{"d_model": 160, "activation": "swiglu", "router_score": "softmax", "routed_scale": 2.5, "lr_router": 0.000403, "norm_place": "pre", "rope_base": 1140.0, "init_std_up": 0.0526, "beta1": 0.95, "weight_decay": 0.0, "grad_clip": 2.0, "schedule": "wsd", "decay_shape": "sqrt", "batch_tokens": 32768}
Below are experts of layer 7 (counted from 0) of a mixture-of-experts language model. Rows are named gate (a neuron's input weights, with its number), up (a neuron's input weights, with its number), down (a neuron's output weights, with its number) and show model dimensions 0-159. Each number is 128 + 24 x the weight over its row's rms, rounded and kept within 0 to 255. Numbers have three digits each.
Before each expert's rows: "comes after" lists some tokens at least twice as common just before its tokens as in all text. This comes from a sample of Wikipedia text that the model never trained on. Tokens count by the router's weight.

# expert 12
comes after: " |", "|", " the", " of", " and", " R"
gate0:143107155163124130160144071149143122138144114145081127114097121134098149129103118118147116099093115125130109126112142120100128174101100067156098132128133119112087110129154111112114165089107133192153148116087148095110099134107100170141094160145109110105162114111124153090131141167110135122118101175162100127120134152136130132138106160072141162127125126141158128113142128122117081138130142116138107166106146116136084131095156119099167107140107093135150142134155119148104114089075145
up0:111145148107187104110094141144099157137147111083148127081142145172144122136129134149152118122086114159116142125141144117117127168121125086098141149144106148122079118141123107158076160122129111142101135106132116124176155076103145141108116182110097149150146139102099152147157149108135150130101131126124108101097109174112127081159110106121142079146114131104129133173161138127111117122134079126098083114133137097112097154097106159134133157129103100133088157123116128106113112138159086
down0:085144126126109103160135105159102074150100126139102115157108108129111119125095080110116111125103117158152155128121157088101150138058105107130113137113143131140094103156109092137103153099146127172117118136085142090117113146121135167119148110152103199108131104134119143138174123148129139076143133151099119110136140124181148153131110142116131115124112088165105142124122113118143114111157088124147123123073115157104134155139120102133139130168133140165140105165084146138164136093108150

# expert 93
comes after: " to", " f", " and", " F", " of", " not"
gate0:140143121133147115154123126151137119139172179174140115123122135154134126146154166140127075143111087119119101110085175186145114114139101153123117131097122134125144142098165157106099130155137078121152146159105121143110146167122104184099138154151131136121100132134149139098066106156141128128104138158093139156164125099132120168139129152152140116098161129099146118135153152128124128119154095109086168154147115116124151151129115161174183124129127131111167101121118106122127167093164133
up0:122115148155131140101121125144123158168163137160146097110101117115146141141107104116162142131153136133139115116152106127154118137118143141094132104114130171066116141139117140136123110147153177086151152134153122141067145136155160151122138114142108119152101090107078120119211119127152069130157159133106133139141111107106106125116144160123137114129130092126153130100150175141153085144140152120174107124108132130118124141123132165071093177111089125120147155123141113155155176095154124
down0:133145104129146126131100121129111124142141164126129127110142183132119178108124149124132158100159111088123116171144138155123128123088147111144149140101115114092095137131133115170094159191136114085122117093117120134132125110131129130080148118125113154127176089108111157115157125148145133118138093180083133122121126103133111097152129130117102115104169114135120099093132160158147150127119165129154162111088129090100054127155124139173146114172130152152167115128138140130134173135119182

# expert 104
comes after: " |", ",", "|", " in", " October", ";"
gate0:141177127091084114099137158123121111097121152094149148132132104144114097131129131131131124127096154146171106130143085130137171114087133138112121073114174126111141151063125152133127116124139108115142124122102092134133123107128098146094109131127146139074080134161108127135073135137116131130107077077144150149117107115089094121155127128108096116108164151086141089133109145133141158109134137148105159133116127119179145085100120142107128147134123145162111152137081151119171110090095152
up0:112164167121115143076126092147109134101144153114100116103133137116126108149138108116136152130138108095112135127142133132084093102125153147088143140148160128108105134122128157155179183099167146150072129140122108128087122117106132155125110086089101108120113148144134110113107171122149137141135154089124175110116158144101119156126120146170107127114137086098087124109114102125105096087117143110083139110128141104182129100120104144143098151129067164121104125146088109168108111111131133
down0:123082118108136148107124104096111111138136133137122100124158119127147065173159103109140131113083134090120119143121078111137111114166175128112143104113114116129106129090116123155098108099130115119123109129108116077099094092098140123140126088145143159113127144118134190098171162117096098165101164151098082094162123154128120103097095138161141119139154103139066149115143147155151163136114159134116114132169113097096105160115138103165122140110138129130128133119148157143136132162112118

# expert 86
comes after: " of", " in", ".", " to", " with", " as"
gate0:119117115120112128151095076117073095134125162121121111155139135145146126147092135087117147130151130092164148111139089081089110120113095116086143159145132130147093125112145142156114100122098121117139121123155131149142111110104112119142114155120097140100167184174138070069178143128147123135109136107125132137124146156099090104151124116129152088069144129149123135165127099114124109161153115092125096123102158132123134151138130151104144137118105133153081161161148072117120119139149103
up0:123135113135121119148121129122114141118177133104147115112130161127157107145122128093131137166144108113140145142127104110109126106119126108139095109128128130137116114155050120103112129113140183144126161101133079108127082149137126153122100100130108193147132119135101110100100072132132094122140137138120120154115105118102108110153163143099100163091151132127114117161123162145134093113117114091149081103127142143140177124107133124098174110102075196081122185107166118112122126141133132
down0:138110119138148124133095122159121106142135141132102113166117145118149142111162101118154165164119151141154166132153082138122138090164098122132169123127152099119117089193119179160120130120117120111149105097118105123140145121151124112107099129160041151131137158167139048054133104109150128104113149078115141181126140111161121148145135141120131115111154153144136128140143112130116099130109091115115147131132136126115149098124122143134177160103112114130100112135170121106129109120143130

# expert 50
comes after: " H", " B", " |\n", " A", " J", "0"
gate0:154126136124116061161105125131144129123138095194133093127129102159119129085123125139106119088149143134077144100124082144125117111139117111157160098103108186122092119146151110105112141157117111160161120139108131133172141137125157166150110119109153164096093126139104121049133125182145130173124135130131124130159132121132105119139109095122098129137132112120117099144127116135119109145130116132104096133114116125120173125142093109122099097096104132163106127176110109114080183118122099
up0:159137138114142135086137118140181102196122165105108148121122155146120116132149065138105087134145121156124123144146141122155113125129131140162123115148125104124139103098160092109110138082089112145064151098111122105141130094107112133115177112145109138157130099118139097134108141194107137138118106162137161143120186131176171105098127136083126129146127116138108121109158094103110137103108111106133118105134142147153120136144144154154104149083142115104135075123134122131124170092130146
down0:151124136095115132111128097117120147168098163132136082052117148088164108156165139078114124172101144133126132124066152129102155149186172144112153092151142140129180174115141102097162138161118105144178119110125121120122095101133140124102140123160141126125143150100121117134110133142141102154145153117139128153115075101106094114147111159145159122114113141125135127175122142153130136135126108137093126148097110089168099134110072156132136115134131136145131141125146165114140133105127107

# expert 89
comes after: " |", " D", " P", " T", " |\n", " C"
gate0:124151141139092079103146154169109101084142123135163146078138093162167079133093120108080141111111112164122083101117122141120093128133133131171111130129107120139132111115115121116104133126133142111149094159124103134153169129148119137171155126115120167142138134126134136123160114133129165104161102136156117099134106133095092129173114135137130130104092125112181118172120113109152116097161123128100135099084152131168124092194154170139147116122143082116132147156099138158130153112122099
up0:161135142148142122191120090138110148105136196144126134130142134141106178107103156147114124127100146141130115173118120106105149110120151112134086118175165122100109100141144120138084083124109107138132151152135085137115155141084124174125123100115115145124113111134129101125140128123130131135087121112109140116135141119100157121156156101186096122133144145155173149190090111113138110134103165094160100145119105108156104155120093126060162159148145130144124120111133100149157125156145146
down0:136132137114205185089114145163146145132114160098175133140141136127101099155141125148116146106140151122098090103117077132127146134143107160195137126148145129146197137181123161111118146150110127132147152118128144116088107123149116128125114113109134113103103166151125107156140134123146136113070134157103149126128118169172140147126092144131148113133151113120090134165124141139103158157116086119128130109080109110150151122144148127132133117173084124122161112149161140138109087111106145

# expert 107
comes after: ",", " of", " |", " the", " in", ":"
gate0:113145109182121132112126131116139103131142074147166117130163189134132129153113160147120107100132141099142129143166084136156073129154162135092153166091133121126102140132102146113157127132116097154140084114121147158100085119130133126128149150112142144113122107128091116114103085114154112093137116127103120121125143093109089150149090102131142142111135138157140119156085176122134147119186170151121119133133118117122123181119113115159135109108120140075163117115064137139115141131102081
up0:117109125152097115118133130109123100135109155133090092121118121136110102126093128127093130164163179127127133108095178159137176141153146106135131145170121080151167120137128131132134178103136111059114109134099161121131134132097083095131109120146151150158133153120116142109128127132132140134101079145179104133088120111137163141115154106142108104150178136089091114115120103157138105163120118098146133105138101115124152140163142139126137171130115100131126104130126118136144173066127067
down0:137108132122114153125071140085153111150134087100061121080131111118120124145148068158142130139161139122166094134129108112117180114165119099107150107112111131171144169108117196128122123139131085143142136135092139184152140116114142106105110115122139098148149105096122128090116118089144101099096107111180156109126134118138112110128128110152114158123133136150110118092105104156106114131129116135089133133117119150110098097178120111134121123145134103158155118124086125124180149151106143

# expert 117
comes after: " |", "|", ":", ";", "-", " No"
gate0:127143112138098081127149099155099177168154125108108075143124171114132107129162110169117176127098112143186132141113128091162142135161118078123111128148081158157124100108115171110138170085156166117095133134092067117152133139134097137124130139070151149171119108099098129122114131134142154117098135135142114117106142130159117111117149135108120119116136118135127119107163102129142108092129120113137115104128111139138086113112099172104099133094114129126096159096084142145121138127099122
up0:100113119113137086116125130127117126142148151131104122125132140105155106136115129133129118114119157123188093119157128179098121123139128092143125176156126123149147124114164162167123086138086132050111144111158112182130158119173083130110118152124160108094112117104140126127098096142145099138156090122107137141124094114118121109170168137167147127159153105094105089167127118130099132078129141101129144140086112131124129144122091117169141135118103085106128132088133164111137151139131176
down0:128149134131147143111129122175114110121106140128180145130158134116080133093137160092148138125159174137165093137130128124166156147090148089113112131122180093129144131154112105163169125162115165150151106125098129164095161120148091113145149173159156114131126160123126138145142134163108155103135137139149132133123144137092124110146131140139119103146131146119203114184126119151130122139127104146118115143159120118198126136116103117098113110117080158099093106132142122162130141126162182

# expert 9
comes after: " ", "-", " (", " S", "S", "R"
gate0:149115134152169097134120121158152142129104109097135148114134107141112161160099140154104137155078110157155166142149176151164124140129098134114118127115160119061109180114156111130129107152135141114128195133143108147148160142201091144124139097121113137125099149134128125119070132119115065165189154093154122159100116113132111145101113110117121155150148110144130102156129090155116131114105111123104159105145128132138111163128094137121098095105133095126132137125100136119113130110112115
up0:143159138162124111141161115123140108149087117071117151132157183128133152146117150150119140103116111121097110122128122115176130122127063086107145139133151122153116137203159124096111120109106149146130168123115109089143147100129137085101095138097126065129118154109154105118166132130182113125143137146137094132101123130194129136128137172133127115143114151104085139147139148128107139140165146096120161143096152086138119119124113104125132099107103076140125135106111130103155130095115135
down0:095111154157162139113112131128152127122117146158139163115110083130126121107102113142141130078124119117155143099112160100164107123122111128153133134136159158131105126115168163131110170164095118101131157073108154105128082160138094099130088157154126142162154153132132151134141119150160120133155098115159121142084125160157133153104129141100111133139117060103133150145110095125156153091124145133105101088133096105102059112154135120084154124120163117104108144128111140120141129120124189

# expert 110
comes after: " (", " \"", " the", "|", " of", ":"
gate0:111142173112157165124119104143122171120116129131109119115108140135151118130149077155131104114129152137123184112109136115083145155122140128160150167103145092105148110128117110093117097149098103124101120126101151126145147118142124152081080166117157147108089103112124085119146143128094147137145080131142053131133107139107162123077123128106108100118137150155123159102153098158129126142189129135162148121124125121104148132096098124144167175099103112101091149131112089141100134100116118
up0:141127106131137145104107156120156141123157125159160122159118085167133118103129132162161117131099100109133085145143168112115120127141137128143087112145158143112132113171155158153124156123129190159109094136132092151126114132127165094173117139167103122154164141134106156141157162118118129106141106142081149105112141108123177138128106125129134140113135168147092097103152111143136129149092147123108148163142121124150108077102190102137173122150105104100122120160070085135144145142151101
down0:110136149132097093134142102108116141089120121132155155113111179147109107114160074112142130171127143132147098101119095105108112134117195126113184134134130133119136109136105170114156149097219105165159109077145134119118161128127165134120102138101171149092112126120169119116173136104124127165103147097149127148121119134092168111142099077131128132154160118134123139126099077093160131145137155107112133147105122124134142116116106156118171145134127119130123132111093120126114108147127104

# expert 57
comes after: " |", "|", " ", ";", ",", " in"
gate0:124132161153079115118123092128107130133104156096150125163128106114171095138181186123126136120086147128136148156141138178108091161160112136130130167137136125077095137083101142139073138102100145107083119130112118164137155132134161121111158129153126141137141124135155127108144128126105127138117105138162092126118095126137115106096121092130126122092158129146096132074130127072136119152121171113162086120117109156138156149098153137166170115114106133118111160141074106144156141120132128
up0:136111125125116150128143120147137134146136157114131120104137155159122084133105158116153147128142143131137137131146151126144118104114098162146135128087089147103085127147205126073083145140137147164136133190199124131145142149089195124119134114152165130128129161124088134149134109132129125159115140185155113149151131113168127104150100082101107121137119148129150117110171097121125128122113114121170104140097145192129137122110128122176141135168092123161117149111143120107118101113134133
down0:145113114105138116114175178161126114090104102104162121096100093131154112149124151127102049145123121116138077088140108135146174151148167116110134147137128141151079122136110118140101129141102126123162117131124152137156146109118118139139131140106144156111108150116138102146111150182117084144111101112127128163098139111116184137104122148114106151138135140112110133149105070140142119139086152125126104131127126104122137115105102171162135122146141115122183061077148138154112107156107110

# expert 48
comes after: " of", " in", " the", " to", " for", " with"
gate6:169135150130155104116121079164110101119177117065116123157106126147119123183157111111146191081133113125130164157100110130141135133101107131092104149123142067116152099119113141104147138107150134128109147125133109123125128117123049154153120149115128135170158167134116157096163121115121114105176117128151136144064146098089133106133103154143084138124096167127128132101112153128109149125135150142150105139131132125146134110105146171122140144108154158120111106117113121156146128120092110
up6:133129125117131137132133125121162173137099127140142186103109131133141147145117163125120162132140142111096139151112131146148120141103129141165105160136096160117151161143154108172125136121078137117091110140148092150133138151126076090087119135133096117068090138124156096103160113078145130100096154167094115166134166138179098132154140153177123104163140111135145125134089120120162108085148119143106109127107165138105149141150148138114096144144129144113149161145143122149090166162109160
down6:116097133116110134095105102087124134140152178117135097124166114119110102114163134104135146106152102118140184105134156133128150108127136108093123140124140140149132110122146093174118118155094180111138116153105108120072161102126145097070131179104143088163161128136116088146109141145139088134121146169141134136119164144120098119138156143162123146104139102132168150110102157134095101116178116150132109140136134109131130079106163127089103118124141198134148113103134100137163113121131149

# expert 1
comes after: "0", " was", " is", "9", " were", " are"
gate0:134154118143122111115118123153150110104086100118115099129114162120131129139102134128106144138085103131117119139127150127133106129157188131118187156122106150095133158103135148112144136137127167157133122153119111186117173113118150117095093135150141087131130114089095111113136136129157148146110096173175111142150096138155151104113133148142116121154151170149103143102128140146132133122183129155108135095086125170159108140145062096100127152124131143159130168144129174107165071144126100
up0:086132132121101093121123161109171086116160133101113142155160137123101113054117115107123091148137103101141167113087168167160091105138127121150110119171111108155142131103131092123130135123095141152137160117126099101135154130147145092113130127129103151128143130134158092118107127093142163138078115095134095151117154096140141160144112138094116148137106133107071117149135106134134111086110116113151136110157140117149113132143083111076174111084098116171117141118146113136155124144093153
down0:094129164125145136121159133117132151155110188153114164098134150141148162125088115108141106118126158165144154112151147123118124123106100130158148141112171145106103106135130117040139114155115111105103118104149094117124095132136102110146150168133130137096132102141128055148170138153166115132102135122120152171160104129182142124134095121146147107148169126110142131132120136079134116174129136158104154106148134174140149156140167143143099103105128138124156086102143141101146139125145100

# expert 47
comes after: " |", "|", " in", " on", " of", "-"
gate0:099158139146127111135114109111120119126137130111165109147132098121158170094134113116090111096127101115139131156105180110142098133156148079160085113138102137131131112065125131106118094093081104162092124099124149167139121140114122114103135142135157199110188112134149119141113110114126106104137112131116109149160108067140124155119124102150151104141154127111132106155147149119150141104138134100137114154133113097091053109134097157117120138126111106104134108147154137142149165142076138
up0:134117091119128151154130105165130124141145121085151101135107151158117132140095116151138140129101114152112114171110110091146132148129135175141117155109128140117158123106141165134140096138119184081091132139107141118146119116155123098135148157134122120139112159151116113113137134127101145148206137127104102097158110128151100114118127097151189122091152165115109165122116133142182106118102119132143101120132100171124165128131116123115157151176082175125074135116096187126152101159138131
down0:103151140113100151123149156124146102138112134139110118132146136073133150124131121160136124150154091115157182147101154099171118099129128161123162148147150145156130110119159085120171112138106126146124145144109119120094158163117126120162180129163153108108105137102151162090082151100071147105150140166111131086137156091124123099173125126143113157147130128094117103097157146094152110176156114151140139136124155119082118129125081153127117108115117129150160111109099107150104163132164141

# expert 73
comes after: ".", ",", " and", "-", ";", " that"
gate0:167141108130168136131131125150175115125109112118140140129112107161091135100144126135099140109118133132143140128040130114137137152162136134149173154093080140177097100122140093130153125133138107062119158117114127108159119168172144137120131116097098122152136123149110121128166167104120156155151144138133157113128151138137151141190145125101154114119125143087164091117106122145120159106125090135145111127179138125161108099110093176164129127091185128136112132138134132141130130162111136
up0:136169145142210119139140148135096122095153126130102150138111125150148126139117152146148107122140152112079121132123152126111105125133159126097167137112100119092110145166114155181107122178130129116125185165169129093142132089109091130108149123161124123131171163139161148118054163108142086145129122127152157111117129125149120154078151136147118141141140125114140128109119103132160146137139171136186114127152150113117159097148104103093141145123116134148098119101135090117092138105131115
down0:114126130082119110125129153154143160194117118125163084107138157133139109132110172097094164129156098135138106161122140180139106086135112095105072086150122118114102129115176129138132135169149120118126135150122113154113115163148132139138155108120163112132114099154112143125131091112123138161164150146143134154098137115111143131167116139170078060129095121142133124131107144083141144129104078129139122132108138134126141144134130197116122147174178143117143143129148161142127119118093112

# expert 101
comes after: " |", " the", " L", " C", " D", " V"
gate0:134147134142126127151097141131111111159131142074131111089139164088115139160126145096133103152127149144149134117113134171147117118111133116179113141126138106131133113152110131108078143135110140183132152124127115143150176098165181167101156136137170156096131153165111133137131139129173133153125109176117076128109121159167103126087144101082128162147104118121167128135164097115158134115120137185179157081124137150152104131133148155144139114180127158140145120121110127105143104125125117
up0:153122155144165167111120169116154141102142128183085123113133098122108129177146091096142102127103136139155156114121129144178138099126090108131118117126154140132095120109092134103129133139080110125105155122074122145130116116120186120146130137148091127105106098179133117141137160147114155111161153130127109130146125138067144163142110112095139132110193104148142153146154130140108127113174127136103150092099133127109120127135112126151107108110191118132132098149111069125108137126158166
down0:142113132124157128100081126150122047144093143137141155149161128109113143114141135165154180152169186164102135157123106121137144120141092104122107120158120131119119102104115139136102099138121136128142137130114126137157156141090141095124156130091174067158133172113156112128121102099084160102096117112110177083130145128133149096132131143145131141142131104156118147146142134164134163119140100118120137119098115140095136137109108080155105112126103100121123107071158100156136106109104107

# expert 30
comes after: "1", " ", "9", "0", " |", "2"
gate0:134115147104164185113110081141120115118131127117142122124115184137063136120119119097136123139147100088131112091080146157115090092161146088097100126138136130165111113122116119118123094127146168163118121130180124127141130121129100163143104147113094130120136092137138121172134116080130172127130133146124109131137154124096128123143131115157126104098075139116141117209139168131128126157130117127124158106130137144162138147099123124147130130128111132092160111211140152160106118153112146
up0:142109089167117153110123124135126145106117126134139114085098182119154135160145181122154116142133100144111106124106114079128119088151140148112132163088140137125113154106117148097069188119097133130097121171120161121118127130127153113132190146146137126090117152104112122138134110129137137118112123118135134106147148133182109132121104171178125118117092165155139122125073106127149131139131118165152135139094100153105128108149081121146110137155120123128128161153155060168132109120164156
down0:144165123087135142108145128160128122151105154124175129104117131132130157100129151110123164089149106150099156136124144123092145168097141164170118144130088135196124137146086153134132106155143136139125125129169165124156139121115144147149095155106128124184132109163137147180118145130121159157159155191140125145091145113073135110139149134147124162115098141119140131145115130095140099127100139119152167099108148134168105167150162141104154182109135119145127114095112111106144101159120123

# expert 14
comes after: " of", " in", " for", " to", " on", " at"
gate0:136127164141075051103130172117116090123124108095115145118128113149150091079120145158122127105129108182160107125110162114158131113117122114112133147145155105133125110092138122143118124110131151148114145138126102137090109116124117092112135151143112152115120148175114112109117162129117084104108108150113105097121129135124141129126120119118158108142170132135180120110137089159214182119121143148141118117127153130143165102164109147127085087154101141128128163141151102126117134083148171
up0:129110068123124132112152168157114133116144151160116119114093134156116130114121120166100169112066127150147107148128148095107070108122117108119117182142151116127115109129130099071095157094109129114089130128101100094154106118124063090128129138117115156109123125114146154133133108143120097138119096157107124094117121145140135142118086123109137136111109139123103136116154133099076083108174108122119076134120118156135144113115161103113144115167110135074121168150138100112090159128135157
down0:152147169136072146134102121110120096123136143103080126107138124122134133119101111128144136131140101129117144121085117136123119163141132142090136146158108081148135158115126175129115119144098097168150090136096073118127115110098131126086127152112146110165132127112083085081162119134126110147092131128128176117147113113097130119114151103159106135155151166154120100157122124171113138147119128159117090117106148138093109123165108152172135138158143132159082140141112161101101088076086154

# expert 45
comes after: " the", " |", " The", " C", " on", " New"
gate0:142103107136097085131124111086149093111111161131109095107086134119140127118140141112100126137146147131171094119107100104107156108117152090126099135127150112105141145118083153142128141138146088101119134157098093150086083115115096201113138132119107159100107127124134117138127138112148146112136155177129099133104130164137100150115174137123114131109147128106102154132101108095135103119134123120123096136146123101161132153097058151188141153138073186113156121123095149124131149115141108
up0:129101083121103152130098145126146118144123151148099138131103074121178109099132106118144122100145161111102154135113129171148155128093151125104121156111089128114125128106147109135133134133128130126151124145146139135118153113168122118137074101163131149112131124156088158124065119130113103162087139064146115133132135111059094147113118174150141132137087155149127126101091145116123129129179130143161084152123127138135121098180161133113172113094111137097130133152128152117094157124177125
down0:094141120139150117168096126132119124088121106151166131133136074148168150153166141138112116111170138132129152119139122111116087118112134143077109168133116187148130112144112149140141099115119093107081109119076092141147161092150144114113062133154143144144107172117144143122130155134173131141073163135121146116167155109144137131099130108123154117135117149161146130115104151129126106103130105102144099102137130127148091059131157136115133102130135133167132122133073142112113124079142141

# expert 106
comes after: " |", " (", ",", ";", ":", "."
gate0:110110132164141092112146105101150153135096111146116109119090129134122140122094132174129139094107097147143156141109099118082163102150116136091133099131112127090130102120130127114172124116099150145100140109152118087100159114134120149109112167150135152175103131136118104111103131148115152160180149141135143132087115136093109181112156133077161087083151151148102139129148147100137103105158104123085158133118105127115161157139162157098088146123160156126119112100136129078089130152145141
up0:120078097147118181118126104131113121099135117114137142084135161126162119153141155101108121117058170099155089103143130139124108145108123102111056151111157126146111137138128153147130151128142142092106098127076121167133131124140129100085136089085116159126159099116137128082160143126103162103078131131159141105116150125145147127127115117145122129144148074106144124107106114131148164147160100105131149141079110142154158119124150100142157141122119151094138130105088122107144137104131176
down0:156125124136136165143111160133081126139156098129110149140160138105145079170181099092143107145134144168146141107151152166130130119121128138153130123135095110159118116143108120120153107079136076105102118122101137165160124103130120140118099140138127127130157138087137150121103106113109139136112148151121146119162160122079133134183137135149123137162180134132150106140095129120160138121121144091139106099076134155137127165119129129129126157123124121159147066119091118088167136103138209